From a checkpoint of a small mixture-of-experts model trained on Wikipedia: 88.1M parameters, a variant of SOAP for the experts.
Below are experts of layer 5 (counted from 0) of a mixture-of-experts language model. Rows are named router (the router's row for the expert), gate (a neuron's input weights, with its number), up (a neuron's input weights, with its number) and show model dimensions 0-159. Each number is 200 + 30 x the weight over its row's rms, rounded and kept within 0 to 999.
After each expert's rows: a language model's description of what the expert responds to. This comes from a sample of Wikipedia text that the model never trained on.

# expert 4
router,264,203,198,214,208,146,214,134,202,215,156,228,241,175,161,160,211,171,212,216,181,191,156,141,172,186,185,151,192,201,181,201,181,201,218,234,224,108,219,228,245,235,182,205,160,229,160,206,217,143,231,165,168,191,200,148,177,165,195,199,253,202,215,161,205,131,220,255,226,232,223,168,199,162,214,186,227,220,193,182,169,189,184,177,210,242,249,213,179,172,224,211,153,197,200,178,226,259,224,204,203,222,206,241,167,174,208,142,194,178,253,185,212,180,204,219,230,229,203,228,232,205,177,162,148,205,258,200,225,178,246,223,236,251,240,201,166,220,180,173,191,188,206,225,180,185,237,230,183,208,222,227,196,184,236,241,213,177,201,161
gate0,191,164,217,186,191,190,210,166,233,207,184,272,201,196,191,255,265,212,160,185,196,164,198,208,191,197,182,164,220,202,194,186,183,224,188,202,190,169,190,188,191,218,191,207,176,238,194,185,220,206,180,172,190,158,263,149,136,238,190,182,191,178,190,199,199,228,240,210,220,168,204,194,233,228,215,221,204,202,261,165,187,114,197,202,239,203,221,172,194,221,217,182,206,136,263,147,206,272,270,204,192,210,184,185,155,218,192,193,219,217,242,268,159,168,259,182,216,200,194,244,179,184,178,203,202,179,274,204,196,202,222,198,246,230,171,206,139,199,216,161,242,163,169,200,181,198,185,243,223,239,205,163,239,137,177,161,175,187,188,234
up0,184,161,238,217,168,223,186,178,262,203,193,237,194,192,246,237,228,250,172,172,184,188,193,230,211,234,193,202,149,209,185,128,201,217,193,216,215,169,177,199,156,236,219,198,204,222,229,208,220,162,175,199,178,208,198,124,157,219,197,241,221,166,197,233,217,234,214,184,230,179,181,196,189,221,206,186,188,202,248,159,179,157,218,222,270,239,226,183,175,169,217,173,144,207,226,190,216,237,238,184,221,173,201,231,134,231,182,182,196,201,251,212,156,187,208,191,226,223,199,223,235,224,190,215,233,174,219,204,288,174,229,174,257,215,179,207,171,218,149,247,194,151,171,211,171,173,153,204,165,154,221,196,220,159,213,151,196,162,141,254
What it handles: Institutional nouns, legislation. Nouns naming laws, bodies and systems, often closing a proper name, e.g. Care Act 1990, Railways Bill, Council, Committee, policy.

# expert 7
router,223,185,208,175,216,181,263,177,207,223,159,192,188,188,145,174,221,216,166,210,191,212,218,195,183,203,196,157,155,192,206,231,233,204,242,265,174,201,187,186,175,188,220,229,198,188,168,230,199,126,197,220,203,201,177,191,208,188,167,242,218,204,186,148,198,203,161,217,177,146,225,183,210,182,133,165,238,213,191,200,234,186,183,176,176,217,255,213,204,192,216,165,195,202,222,259,164,185,199,205,152,227,192,209,181,187,182,186,139,171,250,201,192,169,239,211,187,200,201,230,225,177,192,172,234,215,314,218,223,138,218,238,140,237,187,218,217,189,251,175,186,220,220,230,135,225,251,250,250,211,190,268,196,202,237,203,250,212,185,214
gate0,158,126,230,221,207,200,181,194,209,182,188,220,225,183,180,215,211,164,225,181,151,210,160,237,201,231,161,211,218,150,239,219,253,197,182,189,214,179,255,197,204,180,172,207,168,191,210,185,225,154,224,183,214,197,241,178,196,191,188,239,176,194,223,136,224,231,231,225,202,154,207,171,229,174,224,203,173,225,198,216,191,170,202,177,200,215,242,165,203,215,231,158,218,222,226,263,187,194,152,245,189,192,183,154,201,150,189,227,205,199,169,231,201,156,219,206,135,145,180,223,210,211,222,236,189,228,237,180,169,238,210,125,169,202,175,169,220,240,217,218,260,210,191,114,221,247,171,203,262,195,225,143,242,191,240,242,224,195,238,170
up0,175,136,194,222,221,187,199,170,233,199,247,177,192,182,190,175,224,253,225,203,192,154,165,205,221,214,204,199,242,171,212,235,206,178,126,197,192,188,199,240,218,222,197,189,203,182,223,159,205,249,149,203,184,205,194,286,261,233,200,183,202,222,161,187,167,197,162,244,198,202,219,178,159,189,198,203,202,203,230,262,159,196,197,168,188,215,205,164,160,200,168,180,281,204,203,174,205,192,203,197,201,182,177,201,183,200,233,203,182,225,243,275,169,188,204,170,161,176,238,193,193,230,142,182,211,218,182,185,184,199,201,189,155,240,222,163,244,190,189,282,235,163,202,168,260,226,169,220,173,175,215,134,189,238,166,275,246,202,196,206
What it handles: Score and number separators. Dashes, spaces, decimal points and plus/minus signs between digits in table cells, such as scores 2–0, 13.6, +3.

# expert 45
router,162,246,216,179,208,192,234,113,158,223,201,200,234,201,191,175,219,94,166,243,157,181,238,168,219,201,219,178,158,186,209,219,188,189,220,203,243,192,202,165,170,194,188,220,187,153,164,201,262,163,231,172,163,229,254,150,153,187,232,242,212,186,197,192,189,178,237,217,158,218,231,196,238,163,207,150,209,193,190,208,215,208,234,170,179,207,205,201,206,185,232,187,180,218,159,190,208,269,200,216,130,225,159,237,223,180,184,195,206,206,187,216,195,168,198,120,154,221,223,186,232,201,192,167,219,233,289,243,238,185,192,229,172,219,200,201,223,189,165,196,172,216,174,222,153,165,229,231,174,208,187,206,181,224,197,205,222,166,177,221
gate1,155,182,185,237,203,186,172,176,172,151,194,233,235,117,196,246,249,232,193,224,251,206,201,220,281,217,153,221,194,163,177,231,117,196,175,177,199,219,193,200,245,196,205,192,229,205,212,203,206,215,247,206,206,133,212,207,174,233,198,275,208,179,213,186,162,172,233,195,217,215,233,213,236,167,199,196,256,193,143,161,226,149,183,216,163,216,175,250,209,182,190,181,187,191,192,202,221,202,174,223,233,211,183,204,209,156,195,165,240,211,166,182,220,151,223,247,162,213,195,161,179,175,239,205,213,228,203,179,212,183,203,187,149,157,183,160,190,241,188,188,249,209,250,174,198,225,245,236,222,237,196,179,155,186,164,192,236,236,157,227
up1,228,234,222,165,200,187,244,209,247,218,226,202,167,227,199,164,180,179,215,152,189,225,267,160,132,214,216,198,196,235,211,158,253,210,200,233,225,221,192,209,167,185,213,205,177,195,204,230,204,173,206,183,235,220,168,170,195,190,190,177,199,229,195,208,251,243,193,159,200,140,184,204,149,214,190,167,172,182,254,190,216,274,183,234,213,180,196,154,186,191,172,187,194,182,195,175,167,199,179,208,196,197,224,248,158,222,180,214,167,169,203,208,151,245,214,197,264,187,201,246,178,175,155,153,198,180,230,275,179,195,211,215,248,250,225,253,211,176,196,203,173,162,191,226,209,174,174,157,249,173,220,208,249,208,212,169,129,162,275,180
What it handles: Place names in teams. US states, cities and countries inside team, university and newspaper names, like New York, Southern Illinois, Sporting Kansas City.

# expert 47
router,211,262,179,142,209,134,213,193,200,167,154,174,223,181,215,204,180,180,142,213,188,218,239,153,213,216,185,173,179,196,183,238,180,192,196,248,218,172,194,234,210,201,246,193,206,200,135,202,279,158,206,181,172,233,210,156,198,172,172,221,278,165,231,206,216,210,228,257,179,238,223,190,214,225,206,220,232,241,193,194,185,216,229,170,165,209,205,217,192,181,154,214,181,183,235,186,227,174,274,207,191,168,162,239,190,215,201,189,199,204,208,170,188,211,189,199,207,217,177,210,185,185,178,146,195,204,268,264,201,117,218,230,168,259,202,181,206,229,213,146,232,208,219,176,147,237,229,256,174,162,195,207,210,197,204,255,226,171,195,182
gate0,196,183,209,238,221,175,196,161,223,219,152,157,195,208,185,191,204,218,197,195,199,171,191,225,251,194,218,235,261,249,178,200,223,169,173,171,207,246,192,205,249,242,241,179,171,216,136,214,195,189,211,160,220,228,143,202,209,182,177,246,169,160,196,179,143,168,207,233,179,224,210,210,182,267,172,219,153,206,192,194,185,202,187,180,216,170,206,201,210,195,226,204,180,237,207,211,107,243,210,183,166,184,236,233,183,206,220,209,240,190,165,201,168,209,136,145,128,172,139,170,198,198,197,243,178,193,250,208,203,191,225,223,227,160,150,247,217,204,235,212,187,198,217,186,222,212,210,234,240,187,283,185,152,178,213,268,202,213,229,208
up0,236,173,206,167,161,220,201,227,171,209,239,270,194,202,229,176,199,164,183,203,235,170,207,168,185,222,210,173,168,191,222,198,183,239,240,259,206,162,237,152,178,165,181,230,251,204,237,178,155,173,206,241,190,142,218,218,181,209,211,204,205,221,210,194,242,221,150,179,203,193,175,174,221,158,158,192,269,196,241,195,158,194,201,256,177,228,227,187,195,206,182,235,184,169,194,177,312,184,187,193,213,196,167,177,212,175,169,157,185,210,222,175,241,198,256,196,262,227,209,209,235,212,199,168,187,225,150,206,209,204,158,173,166,224,257,193,177,174,178,217,216,207,203,233,200,195,219,192,160,203,118,197,250,235,192,149,220,221,151,198
What it handles: Field label colons. Colons after field labels in infoboxes and taxonomy lists, such as Family:, Phylum:, Release date:, Comune:.

# expert 39
router,206,236,188,159,252,143,205,171,126,169,209,192,246,182,188,148,238,167,186,252,132,190,220,185,204,187,171,147,112,157,204,176,207,195,209,230,207,162,170,219,174,195,212,180,138,222,196,190,231,156,221,230,183,234,209,165,205,203,176,196,235,178,253,138,209,176,233,243,215,196,190,215,238,170,213,246,255,197,177,186,201,175,219,199,170,218,216,229,198,198,179,218,206,257,214,176,230,199,238,194,175,191,191,260,197,227,243,191,180,161,225,159,236,187,215,205,191,194,238,191,227,208,168,197,194,224,210,271,232,195,225,217,214,214,244,196,176,182,203,132,201,179,196,203,156,203,251,226,195,223,160,259,206,220,234,232,231,164,181,189
gate0,193,185,205,152,195,178,161,166,201,183,251,270,206,197,166,175,269,226,153,152,168,195,240,184,158,195,201,191,140,170,169,185,176,191,208,200,235,190,228,227,196,227,176,180,192,194,214,186,213,198,218,233,188,250,208,154,189,270,224,201,232,178,202,251,200,193,163,239,183,243,199,195,229,193,249,173,251,199,162,200,207,178,176,242,182,193,191,183,269,187,208,177,205,211,230,166,161,183,225,190,191,230,205,210,236,207,219,209,156,217,209,193,174,169,205,253,184,298,195,201,170,187,195,178,175,218,168,230,222,182,205,213,190,253,194,175,239,182,198,243,181,200,201,221,112,163,143,169,226,203,183,166,199,206,176,234,177,207,287,225
up0,201,200,207,168,187,200,174,168,211,189,204,217,198,212,129,164,229,209,180,184,204,226,243,161,138,218,219,169,189,174,204,168,219,197,207,168,249,187,163,192,229,229,161,184,193,197,195,197,206,177,208,209,190,203,172,209,184,272,194,166,298,230,176,177,175,168,171,247,195,237,190,234,178,186,227,192,213,207,200,222,220,165,232,217,285,209,193,166,267,187,230,191,164,232,175,182,165,183,238,188,222,208,195,202,231,194,230,210,152,176,209,202,194,130,224,280,211,239,197,230,162,226,184,171,221,247,180,176,193,190,201,184,231,249,166,153,236,190,199,160,200,194,216,211,125,180,203,246,224,208,140,186,215,205,184,242,177,241,263,172
What it handles: Sentence-ending periods. Periods, with any closing quote or bracket, that end a prose sentence, plus some decimal points in measurements, such as 1.92 m.

# expert 25
router,209,224,235,173,236,164,223,137,206,220,169,197,196,216,150,148,271,183,184,223,173,217,183,136,153,204,163,163,150,214,206,213,192,208,214,244,193,176,191,208,199,212,187,199,178,183,186,227,227,166,171,241,224,198,200,170,206,224,194,230,243,174,198,156,217,165,217,224,213,165,240,172,167,139,194,217,226,212,189,220,190,193,190,191,139,241,215,222,191,229,183,176,221,208,208,198,160,216,226,250,138,202,154,249,223,220,145,186,160,200,194,195,192,158,235,152,185,204,250,230,218,223,123,218,217,201,258,247,211,166,249,248,172,245,208,170,190,173,225,136,212,200,200,173,164,183,264,229,213,187,185,240,183,223,240,181,225,206,217,185
gate0,198,170,215,227,237,242,228,212,174,237,157,202,179,187,175,122,247,124,229,174,219,149,190,221,163,237,224,179,162,191,199,191,186,184,231,221,223,187,181,169,250,189,218,188,157,187,206,217,206,195,212,223,221,205,245,228,143,195,181,206,221,176,218,208,275,205,200,228,212,215,217,227,158,186,226,128,232,199,214,232,156,176,197,188,198,179,201,210,207,194,239,179,207,167,219,194,139,204,232,214,217,245,198,202,205,212,164,200,206,199,181,203,196,218,177,188,246,226,165,150,168,202,255,197,179,249,225,151,228,119,181,162,244,194,220,151,219,189,236,243,160,162,177,131,229,244,206,222,196,241,232,205,159,190,188,184,226,214,178,257
up0,193,177,190,210,200,190,158,228,169,183,209,149,197,225,214,120,202,170,144,185,212,226,161,169,188,241,244,222,228,179,199,235,212,198,227,261,202,235,164,198,222,187,147,189,219,219,200,222,223,200,232,217,218,265,183,263,174,213,149,207,188,162,229,175,215,179,177,210,199,190,220,192,177,162,199,177,181,182,159,209,145,206,188,188,194,175,203,199,180,186,185,178,215,187,268,273,169,165,192,207,222,244,174,234,150,192,189,176,222,178,191,213,221,211,184,191,220,243,184,196,244,203,256,176,159,241,206,168,213,178,189,186,240,139,157,161,201,151,219,241,162,230,248,223,238,242,201,205,181,194,201,180,214,188,230,215,200,220,204,316
What it handles: Sports results, descriptors. Numbers and words in sports results and athletics tables, like 20/20 overs, dates, Championships, plus words such as the, such, direct.

# expert 11
router,201,240,164,193,223,166,215,104,212,188,191,232,209,178,233,143,233,149,185,222,180,188,205,175,234,183,185,162,196,202,179,186,187,188,200,213,196,185,177,166,200,218,188,186,221,213,204,160,212,142,225,190,187,214,201,173,171,158,203,238,201,181,257,161,171,129,207,258,168,222,219,191,198,173,226,186,199,229,172,161,149,156,191,169,180,260,271,188,205,171,203,213,192,184,234,159,193,216,231,217,198,212,182,207,182,168,231,215,211,216,212,174,161,201,237,163,117,201,201,213,158,162,188,160,227,215,250,264,255,162,173,267,168,262,245,168,223,186,199,205,158,206,231,208,165,174,201,214,190,179,194,239,184,181,250,204,201,176,184,174
gate0,210,247,207,170,176,189,157,166,190,249,183,225,247,188,167,112,174,186,225,203,187,187,203,194,185,168,226,200,205,229,205,220,228,198,198,199,147,197,182,221,184,214,221,196,209,190,237,181,164,189,242,211,198,151,163,189,229,205,283,172,238,245,194,182,197,207,234,267,180,209,180,198,220,235,111,186,274,213,171,169,201,181,178,202,229,180,218,264,160,175,156,227,214,211,197,191,179,216,180,195,225,272,175,190,232,209,174,223,234,217,230,180,175,188,221,227,213,150,226,215,230,136,181,226,195,196,192,212,208,178,197,221,233,228,169,219,188,179,150,170,243,194,161,200,160,202,200,179,214,154,156,229,201,203,187,193,189,183,227,302
up0,210,243,184,229,209,210,202,233,156,206,231,244,185,206,258,163,203,160,246,220,209,132,198,234,162,198,180,205,236,238,175,212,245,186,227,224,191,143,148,207,206,223,214,171,217,213,161,174,211,212,174,229,200,200,135,217,198,155,222,243,239,178,222,154,210,153,240,269,172,179,217,200,192,192,131,247,180,211,192,232,222,155,171,149,140,188,227,241,183,239,209,206,186,215,237,153,218,249,227,200,196,157,225,201,245,232,209,212,232,224,262,188,158,202,198,202,164,204,236,167,175,112,157,229,158,221,178,208,173,161,202,240,182,193,169,233,190,190,151,197,231,209,178,200,212,202,186,192,180,214,212,227,172,185,207,227,190,204,193,201
What it handles: Institutional name adjectives. Adjectives and suffixes inside names of institutions and organizations, such as National, Military, Communist, path-ological, Liber-ation, before School, Party or Council.